config = dict(
    num_hidden_layers=14,
    hidden_size=256,
    n_experts=32,
    experts_per_token=2,
    d_expert=256,
    d_shared_expert=0,
    hidden_act='gelu',
    moe_layers=[0, 1, 2, 3, 4, 5, 6, 7, 8, 9, 10, 11, 12, 13],
    router_score='softmax',
    normalize_top_k=False,
    routed_scale=4.0,
    balance_loss=0.00411,
    balance_bias=False,
    router_z_loss=0.001,
    init_std_router=0.00883,
    lr_router=0.000751,
    vocab_size=17125,
    norm='layernorm',
    norm_eps=1e-05,
    tie_word_embeddings=True,
    optimizer='soap_variant',
    learning_rate=0.00682,
    max_grad_norm=2.0,
    batch_tokens=65536,
    max_seq_len=256,
    train_tokens=549100000,
    max_steps=8379,
    dataset='wikipedia_en',
)
Below are experts of layer 5 (counted from 0) of a mixture-of-experts language model. Rows are named router (the router's row for the expert), down (a neuron's output weights, with its number) and show model dimensions 0-255. Each number is 128 + 24 x the weight over its row's rms, rounded and kept within 0 to 255. Numbers have three digits each.
After each expert's rows: a language model's description of what the expert responds to. This comes from a sample of Wikipedia text that the model never trained on.

# expert 25
router:123118146193131087118135121122132114138115127132117130103148125116138125113096136134115126104138125080153166139116105177123105132148120118125140179128115112099131079105117138129122123117110125173103130077122127154127109137107081136103134111132135133134187145125117138112131155132087182148121152194136123173109171114128100125112164144130147154104140107181143127124129077120131072143120134120137169135112188138144156113132184147162115112154148175132135143136101119135123131098140118152099117110131102126077155143115128114102135152113104148163151143148128111118140148093113083111158123167117144106099163118112119113136106136186128129152077155156123122086149138115128131089123108091081093111099085064125112122134154100147094083154139154168135105142117148143127161130109148
down0:118141169152134136148136135112155125160116125103161141121091160098117090114150103148144078113114147099108113144163139103148099156114161078156105108116133148136123155119149126142079108153137124136134145170126120152131117079150103078158120179121172125113141142129147130158123182082060110142198156070079144139122121120142144123091174131171120134107105131136151160115056074148115114101131112095156151134143127115137114115140138098143116149108096122096123073137161128115123128135148132146121132169126111123109130125077116116135146129123148131146130150098134095122126158081112118116132128150129127160158128098136092097165122107105128094114140120116107143114141134137131110150185152147103160118114147116146117084161151110118137157131102145142170100120119145138145145116081145
Description: Final digits of numbers

# expert 6
router:105131149139141161115127050124126099118095135137117110118137150106106102097112153132135148111154134106117118144115105129151137091140106127096099133052127169098133100101186149099118137129152145177124130149130154152065106188119112183143134099169109091129096150108158147109096102142098140166125171127132144126102108099174142153096123145127102136102120098132108155168149127120123108166150139123128124163084138113163126109092141120164152104139163143138128150138178068087124134102138117142136118133122127152138158130104178098121166155114143125138142101154173158101116134123132144132116136185133126103140142165097127099111108116108111119087130147145130149145153127112131120145128134105098131068145093138125122121135122090134127146168117143128146102144146130139148165160125157
down0:139120151141119110085093121107119080103150130135132105111131146123110140101157125101126181108117152102094125138114153143117147095151157133124111083144142119131124075114119136114159124130101155120100146142152152138116104181138135147136180141080122153129184160131103143149113098099137151145124138128137112164135121131099106148145137144156152105109129115144111145140119088119122118134116084138140111095119132103096144129129154108139151117064186151134117096165112106160137161139085115115150112136138135152162158158145125147107129143120095128138102103099098165126172114139137123135175084115134150163149135132159168074122118092165120171138103128152118085161156176114170189111136089088132158100129146156124132117090112148122095135129144104158128138088114127127179085133164135
Description: Mid-word English pieces

# expert 20
router:106146133154126124142147098143114151100120122153125103104150179115089115120118136136085093102114074116153145153111092148125143110148098114118142157067148159116146110134126155124123153137073172217125103082151176130124111147097093136125154112134140129148145143155133132116124156148111150145103137135121159135087148108156154155092147140136135139122125092147128144121169115106173101164101160099140155164126181143131142095101171158136111114136118149113109161137165115121127135105143124147095131135090124145095174113126126118143151154081087147142154138142139131112150135115135135090153111172115139111109167141112090115097098169145134105118089138161125127110142110105105153111082110110135103134094093057147124109146147124098113096138132147149126108123138133149112150145124169
down0:105150151144120135109150133118138093085150153109125119139112086147119110120114167144164102102092161078130126096141152122109120093103130119150119083108106139146083179107137100130100127131090120104115121138157123165082172135115111126111125137116178105106171103129144083096099154132110093107092124116112152132124108128152156110104122169113135142147126139155150091139145146112154139138162122119132126131107131162152153109117129148173164144113152108123141126127143108131170162139153104175168152126129103121144176151118089126153118144077083135138120111089076135130120150130108153146151138108143127159136140131104109143138110131104165076101133086169156160134117122156129063089119117136082157175152156128110110068126138134145092147134173126111102136154119132116099106094123137
Description: Articles and name pieces

# expert 1
router:106145134153125125139147097144113151099121122152123102103151178114088116120118135136083093103112072114154144153110092146125142109147098112118140160068148158115145109133125156122122153135073173217126104080150175130123111146096092134123154109134138129146144142154132132117121156149111148142103136134120157136088148109154154154092147140136135139121124091148125144120168114106174102163099159097139154163126181144131142095100169158135110113135117148112109160136164114122127136104143122147093132135090125144095172111125126117142151153079084146140153139140138130111151131114136134091152112171115137111108166141112089114097097169145132103119088137161125127109142110104104152111082108109134102133093092057145123108146147123098113096137131145149127108123138132148114147144123168
down0:141115104170142166115110087131091141074139152111067136114147140132135150137137125156158133149127172112108085123120142082130049143132105099142121080159093148142133139128126172147120133129114086107136153143134147133134110152093142137126161139144140102139120121122114131113169121147126134119117075133170145149130118177094139165116134080114124158146092157166128124142097128162126119109130135102098119144119131144081165123138140178164123131161128153113150125116131111140124124110158131133119079182092123124108154130131143104134177133127158103106154082139193126111106165166133101091094164170127113113114115186090133127140149119120133134116118101148103177126107150123122129137094130119142114131131169139190132108133113151158107112123106151118128151130127159163161122151138097
Description: Names and table digits

# expert 7
router:125113157152163142158142115163123135103144140120130117167103140111139130125085144115145093135175120156082092151117100141185142170128146128116119154091119122106141102070168169119126103099089105148083112136102165158122110127147138144164150123131158120137157124110141129117160145138128138115112138168133128147128135166130124126103123131131103137118143087133139165140105105142108131142149127125140138109109134126100147132102140147129103077146154112089143140161106089135107121141146096176102138164096097164088123083131185114142121128155143170135165107166168120125148114108183108114165120125197116107121127166133136123094117102104121109081115182150142128098111119130093061119130143110111139093109083134124101119128176163146149121146104164148123123112082128120130139137139100
down0:126110094085118129124111170090152144147166106123150142123105094132118071124137120121096181108092123101150126132137095126077159129115150151091141143147111164116139103118136152129135077077107169166151085140104127110166096131137097125130075128079106119080161109110148112105139156141102158139149124128127132121158139102134118134121113105123089133120107148112088170120101143142149144113114105157083130124129145102092098125150157147144110136107104112095095153117123132132097125118144110137145110160150118145088112128110124115159126078102116122114128155082096122159144123109146088114138105139146137193114095101123110148120136104128085131143099124126118113122130113163152105166129090158121126096112078112101077089091077148122089152149126143136170120125172115135131128169123109
Description: Section heading words

# expert 22
router:093167145137095112146154125154125161115118195140145108128153123150138101099068147078140125121158118125134132115113126159144130111074135090120110149116110139140110143132139158120109122077143123125097125119097092143096120123143125170133158093115140119129125142181139184136132144131145173124107185139114116167095131086145100141134127170144112147099126121122091189168125094103188134145089137117144137173090162094166128136119143173149110118143151176112104129158101126106102156099131139136108153128140109140151127095148152145099128137142097182157125111163136125105106123100177112105137106120113156105092156136125141111153145129150119120102113132147109184126120129145111133138091130120070105082126133110105112108154130099117155125137109163137172100128138149113125133148122120
down0:154126120119152111115107176090132109152168153104135103124145167120167093098094093122125124105157093143149112122086089124141134132113121111152134158099140110124105135125148176139086163138132130136151099105131121099101093125152106119178124120084130110095155123102111126187100104131118155130143116101161133162147120145189090127148081118161116131120114124099131161130111097173154140116078105120109089176116134105091095154128126128126125136129135133114173093103124155121135143137140160131080119109112108135121093129136132112132108158139157106148108110136167133139100139112130132085111154154099111124108174073147117156122150143125156147182131137127115137125157133119142088135107077122145098121164179105161137142124121078085122131147143121143112091124107110075117105167156112
Description: Verbs and auxiliaries

# expert 21
router:098146141133121086152156105170123105131155130162185108097176154136122102144134126127138148091146115111101116097131124157157101098133133109093118147108116166125140125120117120100083138107106115137086106098109125140115092121129093143113160114135121141159148156130113131085112162165097126123101176180121150156131163085124112130113147164132143138115179084118111163121146105111159092132089140158143153172120136135192153127102133163144080122164135165128100116163125174100119141122114198136116143106124149144117143136151136120139143109095104209133114073131144131123121122119144151126121124172129174111100131119139148109186121154155138139107085142128084134137122094098144138135118087117111128143135113080114151111120149110120123110109149130152151093137109139121103128131106136
down0:130139142109153155157125140132122123117129152168174143162122127113157137137077147129148125170188120095145171131080134097111173146123120103170069145100143091085099109149154111114149130140122122130134137126126102139108141104148112134143149131150147172132138139129102163146104160111134143153158087113114127161130143117119180156116156120117118105094150146168145137138099131110110113144218141117097115143121125102160128156137131170200130140136141121108159110159149086134138090121096124105103110119142098103130130162070118129058119139112121126172146122136123183140147110091090148111128123108134118150171139129107073117178116141097129113129139125126122137150104131118147108135102151119127120127151083137147159106108131095106146126113120128136083125164129130140120122081138102
Description: Word-initial fragments

# expert 9
router:096135143140159084124125080149119155128121116137111130117153150162121105111116135120124087115101124102079118113129130121155107086113111140148169110107113127128132080088117148097145157139110150172114113090125127133091088140124128153146143110104111093174163136124148156137131152127136136119103153143128175110146166089131151130060126153145155140116184136136092164085164108126124123136127122104076135113139149151120145143132149130118141080133170158078139136147162144113090139106133099164092131108137090137104153159097191076084134137112144143138170167163170089122141156116151143113144124158158123102093144147115138107116132147149114146093144118137145121073138072122176173121114114128121123123102092102104109121148141123111154116164153131152141130119134128150129098135117114
down0:139142111078123170100142095130138093124156115152171118122137153094146158121127143113126147136154125084132124139099142162153095069132148094166159130110087117136125123148153161138113141152111145147126140103128148110139165135151127126147110121117100078163124153126150090127128152114130121143129141117129108122146115144151139081140146123122103134128120136153137130081135120126149158100094125166161120101109129140153139093103133121116098145127089152117116135110090173092154155151151155139139118165184148132176157097132133097137147129175127143110070172113109132097088126132132136121133112173142113153110128171123179127106096138104142139096134140124132154145059132140119101121102123141049124132136093135112105182129138113082147127076138078129094127105103128123103110132070147
Description: Name and team starts

# expert 5
router:106145133153126125140147098144114151100120123152124103103150179114090115119117135136084093102113072115154145152111092148126142109148099112118139159066148159116145109134126156122122151135072173218126103081151176130123112146095093134124153112135138128147144142154132132117122155149110149142103137134120159136088147108155154155093147141136135140122124092145126144120168115106172101164100158096139155163125181144131143096100169158135110112135117148112109160136164114122128136104144122148095131136089124145095174112125126117142151151080084146141153138142139130111151133116135135091152111172114138112108166140113090114096097170145134103117088136162123128110142111104104153110081113110134103135093092058147123107147147124100113096137132146150125109125137132148114149146123169
down0:131127099108112124171183143110125148173123114136088142134160137119117115089154131099110139054138146128091183178122138086109125084137151120122132136103144128131119146171104144148127139116147163115135138154116129114131139099113132162122132086135112143130114167141133125109109166085124130126105164096192115134118102131090136132147127179149115135116140177145134148117131153118178107128141089112126116139090134158081123121121121144114103160138106147125134076128091099152144123108147149137146107134123143111114102148137174112094124071088133160154135170156123126115121148096118095117123141178086150125118134141125147145123169099139061144137120142143144083125098099108117138186114145144140109118173143124083140142126132133113121100162173177170133145121138155129098126118105120
Description: Digits and name pieces

# expert 11
router:106146132154126125141147099145114151098120122153125103102148179115089117119118135137084092103113075115153144155111091146126143109147100111117141159067148160116146109133126156123122152136072173219119104080150176131123112146096091135124155112134139129147145137154132132117122157149111148144104137133121157135088149109155154153092147141136135139120124091146126145120168115103173101165099158099139154163125181143131142095101169159136110113136117149112110159136164114121127137103141124146095133135091124145095175112127126116143152152081085147142153138141138129111150132115135133091152112171115137113108165141112090115097096169145128104118089138161124128109141111104105152111081116110134103135092092057146123107147147124099113096137131145150127107125136134148114148145124169
down0:171129089100106108176094114154124141110126099108128139093149128132128103144146102096120115144095107130174162101098088113139118108115114126098114103067121142160106077096115101143110119171112109126144141121135101128119151116115084119099102171142139142122127139164128123144142139140092121103091136138132096125100136125150123098164083110141138176123129104158137114122141141150138142112089108132155111144108109117118150140141167152149148101096103120135111110102145105118125136118175128076128105131149121097097138095118090160084092100120142098160173141137092137158105119121169105137150108104116129100152148113151121104094135147121139156120088108089136102158126146108095180131129109118141159120139104110090194144143159100094146134153074148165133092133092145098169102169116128
Description: Digits and surnames

# expert 18
router:133163159126148140116132160113137111136121139123132135131134107119115113082108190117147127109156098123083123161118150123147131128156178100135149124090123144116129114120149147104124116086137134104119111089154140157082126136136102122146135129123132108131146151096183118083164142118101155135129144171114167134109134127115132134119115175149064202078127116111116125134117113101096110136157178131106096136113111117120157150116150151121104120115139162117114134121088094091106141144134092145104157064088133153086138133140128104166149169148074141174127112123150165127131137105165115136134106136133174132119142128132156131116117136150114139154119145140100160132108129116116135105110129060095095129096132082138133125165189172142134100147131128156171119173090146126108136148100105
down0:123172122127160104081127127072134134093188074139066140107117127135164170083141135132123126143133124127131124154122102159116123130094117144130118148158097162145120133137143117165109114142139120161124126107105127096127127141146125094153134067140112144087103107153098155163088118124108161159120103125128111162148173143134097130092114145111137166129102112086158106117155129114107158112129124108136135122137114120125118147123111139133115151137094131157106119144111143178164181165104099137143137147106106126078160111127124133177111112090112128098123096101118134140172141093075127155138120144160076138180149124140118173151106171159114132164164132113114139135178142120140129136068135169150123148148115161159147123137132125135143110122123093160131107146112128091150165093127116
Description: Quantity and statistics words

# expert 14
router:139081142128136117157116118151129132074103142109108122151118152111139121134114143082112124123150070137110133121112110147112143107174139124107133146154151146163097112108124111138142155079114132150123129151113144139089123142118075168149122121092153155129104142145148138104152139126127144140082128159102107189114147096195158123103122113193157149140143121130102108102132103110129060150127120094144141112140149133125156123119199194136125123143137107134099141126156130119113161150145143104083180130094101137115128127148145140171151129123109132129129096110131120115133123138149082101123128116146131123134150147105051113140149156134120091186065107132085112133087143134091165111112125124122108146115089122150141114151141106155129130147089118113141098153144167154128106111135124
down0:099121107153067106113138118093128123149141160125139156151128120133155116119135136122117136113174135106153120177145103111139112089144123091116106131129118137094124143161129138131096134117093113059126105118098125096150111147147123052096077115143145123129093135164103169161096112118148150117157094081148148105159131147148129094142113117082113105140158112155139107068148107116132085060154116139108147107135167136153127162141142129155110126134125148073155129099114124135143184137129148140142143127125069103116124146122130132160139141117138144136118177103131147138142169151169130135095148122081109123133119097116111150133128152109106112103103077150139127160111120150155136113143130095141103088144127123108142150122162148114176118135052156101118121120115115152107152122148123
Description: Category nouns, infobox words

# expert 10
router:105145133152126124140147097144113150099120123153125103102151178113088116119118135137084092103112072113154144153110091146124142109147099112117140160066149157116144109131126154123121151135071173218121103081150175131123111147097092133125154110133138128147144140154131132116122157149111148143102136133120159135087147109154154153093146139136135140122125091146126143120167115105172101164100159095138155162125180144130143096100169158136110113135117148111110159136164113121127135104141122146093132135090124144094174111125125117142150152080085146141152138140138129110150132112134134090151112171115138112108165139112089114096096168145128104117087137160124127109141111104104152111080109108133102134092092057146123108146147124096113095138132145149126108122138132147114149145123168
down0:141167091118165139127091136136122158135117134092131147152137155127062088123157185179129157111137169133138105114118125138139131144137118149147119122125105151119101118145114141124123170092135107180131139102124130118119089145108160143147130138109161121073124136137144110097148126159142136097108113143124148163143136168094150107121095161101080151132092110123107158135102171128133148116139117082105151109148137125075145137106107131130163101134133131126139080143145143096158135129072154177150144138134131150133151114136132154158105109175107110140126120110138105117138132092126138078087088122152132134153130117131100119124131104130143096138143104151134140124112104075070122140127132139171132143088118040111123108148170134110147091173151147108106106154120084124106135108158171
Description: Name starts, year ones

# expert 19
router:108146130136152083120166088129083190137160141129180066076123176082121101139124127100095105097161120115140135137128121140142146143127091116117135142089111130122141130141149138126108127142108096122126100093109143187103115140097123111123132112152172119118139144108181139144144149145084131124146118138097159144102161123128095166115181127143163126144160087151122152118161126117105151141086135137106113134153125120155172157096156155123110140159117127090095142132125120109118133104146114135096182110115121148120118130138145130130119119120090139147154153108157106118120123133113135111156134179127150126116151118097112037153083145124128090125101109171073139057158112147119131144128139147148127136142119137132131134143135139113127169177143135133155101139132146126087121086121148
down0:117110122133084167138130183119134096112105100130159115075113182146110141109091145155119149144135109114114098113158113164131153134158158148117147119134143119149088126123119136133109103133107095126115119112163153083134108206121137110158157137138155112114108067138144101142129165104107128137151115130154159129102080135151114132106163151148092125138144102119152133138123102136109103146115153109109154130121125132164106143118146117140110108111155142124104138100099112075104117087127125093071148137100165137137149119130135118149126118148119116132153087147124131129116147165115110107107093131176148148154115116162127096186136102111090158130140100121099148130105105111071137101165113098195099103150093104141121169129112107157153129129103077120098133118125131105178129135102075
Description: Sentence-ending punctuation

# expert 29
router:105144133153125124140147098143114151099120122152124102102150178114088116119117135136084092102112073115153143153110091146124141109147098112117139159067148159116145108133126156122122152135072172218122103081150175130122111147096091134124153111134139128147144140154132131116122157147111148143103137134119158135088148109155153154092146140136134139120124091146127144120168115104174101164100158098138155163125181143130142095099169158135110113135117148112109159136164113122126135103135122146094131135090124145094173111125125116142151152080085146141153137140139129111150133114135134090151111171115138111108165141112090113095096169145129103117088136160124128109142111103104152111082113108133102134092092057146122107146147124098113095137133145149125108123136133148114149143123168
down0:140086141130176152124151110100126127142167141123147089164094143125156115157172130109126133115081108141141147129139148127120159156163108127144101150123142153150118130137128155123171124097138129181144156112190140133129151078133141131109119132140126136116146137153099092096113135084157121113130122128118125109125162121139096138088083108135123115122140104152115161099158172142130141081133114113155097129091147123119091094087160146101149121143092136074142073089143135087098149143156088118135153138203149158134121171118153138097124149100144078160161156129133114134121121129120151092131129139119095156150122111142141130098147108127112118159102115157164162159130111112161144151150147118119120081109157138091146116118139110086113132063154152132116128112131110137138075150101149
Description: Mixed name and digit pieces

# expert 23
router:105146133152123123138148098142115150100122123154124106102149180116087114120120134137086095104116073116149144150112092148123140111147096115118145159068147157115146108136125154123122153137072171220126102083149174130124110145098090139122154113131141130145143141156134129111124157149111148143103135135121162136085146109157156154093145139136135136123123089150131144121170115106176102162101157101138157164124181142130143097101171154134112113135113148113106160140163115125127132103141123145092133139095125143094174113126122118141153155085089142141151137141140129111149138115134136091153109176116137115108169140110088116095096168145130103117086137160126127107141107103105156112080110109134102134097091056147127110146148128102112099141136145147129109124141132149111147147124169
down0:084104136145174150141122147115162142130143187134119112140113121090128120113142095120115121152112106140156145168088156161135126135141176117132150106130147129103156088099146124183123109138143124115115162124137131089140116151129118091145089161119150136093092128145157165116154091133142120055141123129151108118127131122149121153112152165138174130121131152079146065106116134148139104103153091092126086151132142115137128115140108099143140097165116136113112121143150086124150124125155140144106107136132129138139186169144125118125123177172132122121128132132188175130112125141129118113160119138117122163123167178165131143158115134168146117150116142141105091126163101117124130096100131134126158150090110098120177129080170092196121142143127136140074145115153117162137138107121114
Description: Articles and pronouns

# expert 12
router:090137130141122126141144118136099112128088179117169122110152140098098116077109137170105163130091103064130152146115124135099105110114148091099150153132101116161152129154194143076133149109133132100106129137139117135125110160124121131147106125187151125132135130104175152126147171174140126137104132169117147166113134102133100130124095172137145162136137100172140119158140120109138146169151125117112120121142112086115163083138132164194130115171146154121163149141155151120116127084158129137098122123156121134112113093175137101136136095120079154146142096146129141121164086109128112120141131125124134124106181137128094096142128113143123140113092169123144146104097115143121116102103090120127073089142097115138080098147148122134088119142098131140142132122139156148116149136110171
down0:124098097132105167117156119140127133133156133123138182136107126127120150123188121119164154151165116084114090090141131128128091109119094117109070117138116136144133090152114143161102145164154162148111172135107126127119151104142127117089132158104137150113095115155136113118154129135144152119066128148160147167196158106083103149148129135128149165136145209147096159149114099091118128170128168169136154128149135131107112092136150132144123121135138142157145168141091091142144102106156142121121116186165155121147148112163123144129134126084103151109115134116148117150135168147100138112136105104149131092120172118120158084128129126103115146130174170121098127160132110091159097115120103125101123174118107100139094121124100123142088139106119128161111111119103137097119150131134134
Description: Place and institution nouns

# expert 3
router:118183140157120147129105111151114119129143143158132125054119128094170138111132129138134146127116116140154123136140127148114110173117125131149138170128059129123143112121130165090124138130084098186081156121079142167136152137107108103102127126132145134147152146106156169089148137155114159158102142134091144152079124127137161168125125117118108133122128133146123153172161138114158115130075155126192153103113122124115127089138111136154118103147132124111131163090131122087118124127137110131103144144092130162096155156175124114146144141146136131134184118138114109084165109092110124101132117127109155102134146123134100120143118171139125101083092154140123148117181108112124133079111136152132101100139153070154108105146135109117134109124055145124158089090124139120119148130135166
down0:157140140108111136071063175099118126142145111140149108129134118113135132123139108150098125090147106105160119148108119155104103158176116152118134129113119132120140129115103125107155143161145089162112167103119087114152099184126134141104134136097125134165145108166100093109117126135159146112161147165150184077085140124163160094119161086136125100126121104127113088114094124151137133105145152085110134128128119108143087076132137112119121157111117107147144109078101094089096114114153142135105109116151130106072119142119130090161128107133173150128133134120131141138111123116126121108125184160158135108085141161114115136182127127128151131142137082157127088142090181101117088099096135133116131156142094094122119157165138130125131134120137143085153105104094135092141139104111139
Description: Asian name fragments

# expert 30
router:087129135122138084159187097123110161132131153141139105121140124131121095120108145096114130142132131122091114152138132131103108145130132092129101119114101163076128139117177097131141107091124174131116100092133127154106122106108102119145167125155129115125137122163181101151119155148126135161139126136141155136076157098119109178138151116166098151111166120148161139118180117126155101124100140127127172115102102128115149101117180108154083122148140182114115123159157068060090119141149127161113185136097096150115150117104136104092115128106093149140125130119124123120128141120160110125167121141127154127112135136107117107166083137174144130135136143148047119102157074123094154130136129150120139141131132133112122125111151125131111111152118117132118099138114179131074125118108171
down0:083126122176139143138085144140137153151135137113116104147138132109138102127173128118155091137125096106080108077102077149093125140149150126085145109166122132136142115125128123126122156145116182128132124082122065138115115125117108114094122114101149157132158130157112178114142121126100123136161102157121130131129186139106129132142111127124128100103115099141091141051086112146139135131075131100109144126065121093094117128118171106130133119151107115131131124120167085134120139135143139134139123093136132130116136124131102112162111156138121121104080147152117161126122111126097087159113152108142109134153068127145153122096118138140162144167121115158111116123095132090152133122155127156144124124101069123157138148081071129137151176140174111155141143123157152149122141072161129
Description: Clause-joining punctuation

# expert 2
router:123111122136103126133126126190126135109137109165117119086119143111123111101122137089090103083152126106118130135115072130119112094111117103131110139065122165138128114145144171126117188149101151163128142129139161139079097151117127119117156129173155108164140122164157111099127153139100123151083129181118148118109134103130131117108148138141126148138158123153130146150141096115156090142094176102140128167118142129148137134117165133115081128108137151104132154155176130113115125104148131160119155112110110149048189089123144122114185095117084139155134141120122117113176119086117150110155123134144174128129151148111091132075097134156124119134098138188134113127151104117101107101121104133109116131120125071150123102131173123110135099132152146143153106121149122149094151142125119
down0:113137128116112082125144161133142134122124115114130131106141120131138117133168121122109116126131126139126121159139079128102133104156136102096123085139147136130135121131090097147149076122095132142161087122120162133145155098131138137126188134148155074128161061164173091114157097111150133147124145127115158094156152110103162096147136113140108109119126139111120163103132128162135156161135087142133122135107153090129121139169152176148139064141130166151110114128117108162116108115113095148145125111118157115114137112140093124130130136149129131204100109128114164181151128170131175155123121163133125131150083097110129193099085136121155110130137088147114088161109149116131113130068140142110159111166123144130150142076108137146125172093112133134123113139128124145085120161140089
Description: Table-cell spaces

# expert 24
router:127134128119133083126126128135126115107097146137143120117151144100116126135161151092138093077096100124120151126141100185093125111113114086103153128103143098103134110123160128128147139117111116157108091111133132129096175154119121156125158125157143111117135136147136134113137153169133128166071142103126161126169150113153093135092131161123089137137137129147125163169143119097149087149098159116152157139120180099153127144132184151116120142134152152082157129134126106147108125092136134129138108126120115171105112103161160124133139148094082166136116082131118154131123121138133111105159125166148140144060148156138119096095116129179147099131125129194081109099163132092085143099134125113121097063151127104130102133140123119107076116185104138112106114129146131141156099144106152
down0:149102135153112175130157140137127110107129129135118120104148146132143117134132129126143108138120101117103138127166094123116122091118152144107156160081137124081133127147140118139111192123128113109103130139134142137103133101119172132081107105138083147119206094165105093142161109099121088137125090121132179092105105149131119135089144132164128122130144122103113136083127096133190125117097124150152128105087133151113152147089099110084136106099136119118120091107140159113101161159142103113160147116154129140153117116153167091161164180065137106132123119138091121121142146148154132178141126112143129090109097164147122107166150139154147120134157148141114167150128137139128098153135108131056141114138152086147093111100099156146091105134161149130115119093133116162120123102142143
Description: Agent and relation prepositions

# expert 26
router:105174164165125123169162097165134131110137133140143114092131154104131112136090188114121151140089138124127177136126146163154103118088124118099137138105149140087167059072115172136119146107115175137099136125136110140130164154129104112151130135151158091144149140116119163062125121154125148133144146133125133135088104140144156141153144177155114130118132143196171140138147099105143087143083105109148148140120144120159137102128135119164119116127157134135127161088114108124119131095134152125099111135141139114132119085179130092115173133159114140142165138148143154099141084125092126103153139179145111088100125160124135115117115127144128123122133129155090148097090090124102123132101121099123109119114092127125106109152146081114147104159088146160144094120122141126106130105103160
down0:119092106092165114125113134141110099119110155121099096134098162145177093089131142162147133122128086135152121041144106140154128132151101148124125132145091175135126132162122138090132108114105129151117155130087164159130165148162112115153096124121145097081111115121129200109081141110123165150151101146179100146123124156161126126137143132151110167139132107183128147124148139138159112123126162127142132131114153124133128124161148116130124172159134119125102120146108128125145156097122095131157152121109138126103138133131114150132170108131109102136126133122100150172118118183161121113160112094103119164113097060149123131168118104166098154084169145142136148123129114096116151093147076106120113112138121132061143139090135113129162132110133086121114108135114105141136085126132114
Description: Word-ending pieces

# expert 0
router:121122134176102139112138107169098105104100129155158095111132164095120120138106161100043126099140108120114118116091096148113153152150121128119086141094118119124153089141119108134112163136108128178103116156137155160121169115110145152157156097122158129119146128166155145146100166203116121147093123135116188144109139141130185145070129165150149122128148123115118145092150109118117088133104154110131120146127136158112162122090154141157139123129127130089126143122114120155139110111117131142131134104128134162114167152095165110128161151116094138167170145136118149101130142091129132109212133121118129138133127113130096117098102157136139110121125202143105132099155082141134137081118102121138110141097117116113112118120152137107126123135136166122114121150102150180106138160126131
down0:159112136165126151142099147099109136140111130149153131101145152134070173136122123150164108166152200134124111141116118115119159163149096168130121179112098103156189141132153142113153134130140120110139125144106157126141109132147141115153073096155145140136101142137125106120143150150173164149145164168141123142124093108108132090178130109135142134145105148155157117166081122093120094169115173118142152156100119109115109094148137152113124135126127132133134166147121139135113130138115170159136128108165162111128124128105137137169124128153131152133086119121134135080132094135117098145161121105125139082155135111172135144133147094180155124168145113132148104106115090134126128128118118106143125139167151103133102152169129141135083111181096201150118136106137095130096089152103161
Description: Table cell separators

# expert 16
router:106145134154126125142146098144114151099120121153124102103151178114088116119118135136085093103113074115153144152111091146125143110147099112117140158068148159116145109132125155122123152136072173218124103081151176130123112147096091134124154110136139129147145139154132133116122156148111149144103137134119158135088148109155155154093147140136134139121125091146127144121168115105173101164100158097138155163126181144130142096100169159135111112136117149112110160136164113122126134104145122146095131134091125144095174112126126117142151153081085146142154138141138129111150133114136134090152111171115137112109166140113090114097096168146134105117088137161124128109142110105104152110082113109134103134092092056147123108146147125098114095137132147151127107123137133149114149145123169
down0:131118140107139070137117131144161183130181104165111095100131126172110135137139193126120112127117134113134170143088143093144151104126119131183098118131115122126159107155096168131108143103101149124113114144160128145133185125158113135145086152137132140128140144162118128134107094115174156103102114126148137096129078088123112130144152122120121127100140136161105129121118141123135140138138084143147069128130117103115114195117131154154120099094137116139152112129122134158139104109118101129149118105122088085132146118146158154102109111121116142104114120142148165081133114122161152166161118123096175114116058108128143084112174058159084138120112137105119135106128151137114124160113137114100115158112147112160143145166121102096118111126138151093113100145144091120094178123130116
Description: Surnames and pronoun subjects

# expert 31
router:106134156142183118140108141132113123069089150112118142146129136114122115109106134101130091123108126143130132134120128127137120117146151124134126122127141090168141128121173128122124155098084112142107113153145160127123150119124096151167121109101131107161129150127099145094147137127153119135075173137135123157125136115148142114148142113187116125134126125162112124120143094110110072199152116104161148108123145142103178127119102169145094120175150125088138154170139142117132160105130134123125168134093076161107106122163154107183120174179106141138117088141148131143114122104149099093151126139179158129157125158085129120127131136123124098116081129121124108097122118112069106073139136100132114158114117120164106121124155113164149177114068086098144120126121143159120160109101092
down0:120114120124113114127096180158109140128159148099110130121125123129147103162086117097119157131181083151098169099122156147118144116137149155113127140138138125141125145153076139128135107151122152140156113116101102130097112154181175132113097078116110139081144111104164107142102144118090140160133146112096136115148140142119157183100099141170144121174107111113150129161137137138137145130102111158115139168119101135155151138116128175134139117144126122146115159146161129177127165124116113138160117118138123142146087140153099106144120088114130085147116138116090132135107077156138122138109143125103129151110144092133120117103170090115095064134078130078153137138120146143095088143143141132164122131134117167154111104152119128192147154169129138095113121147146068132162096164105129
Description: Infobox field labels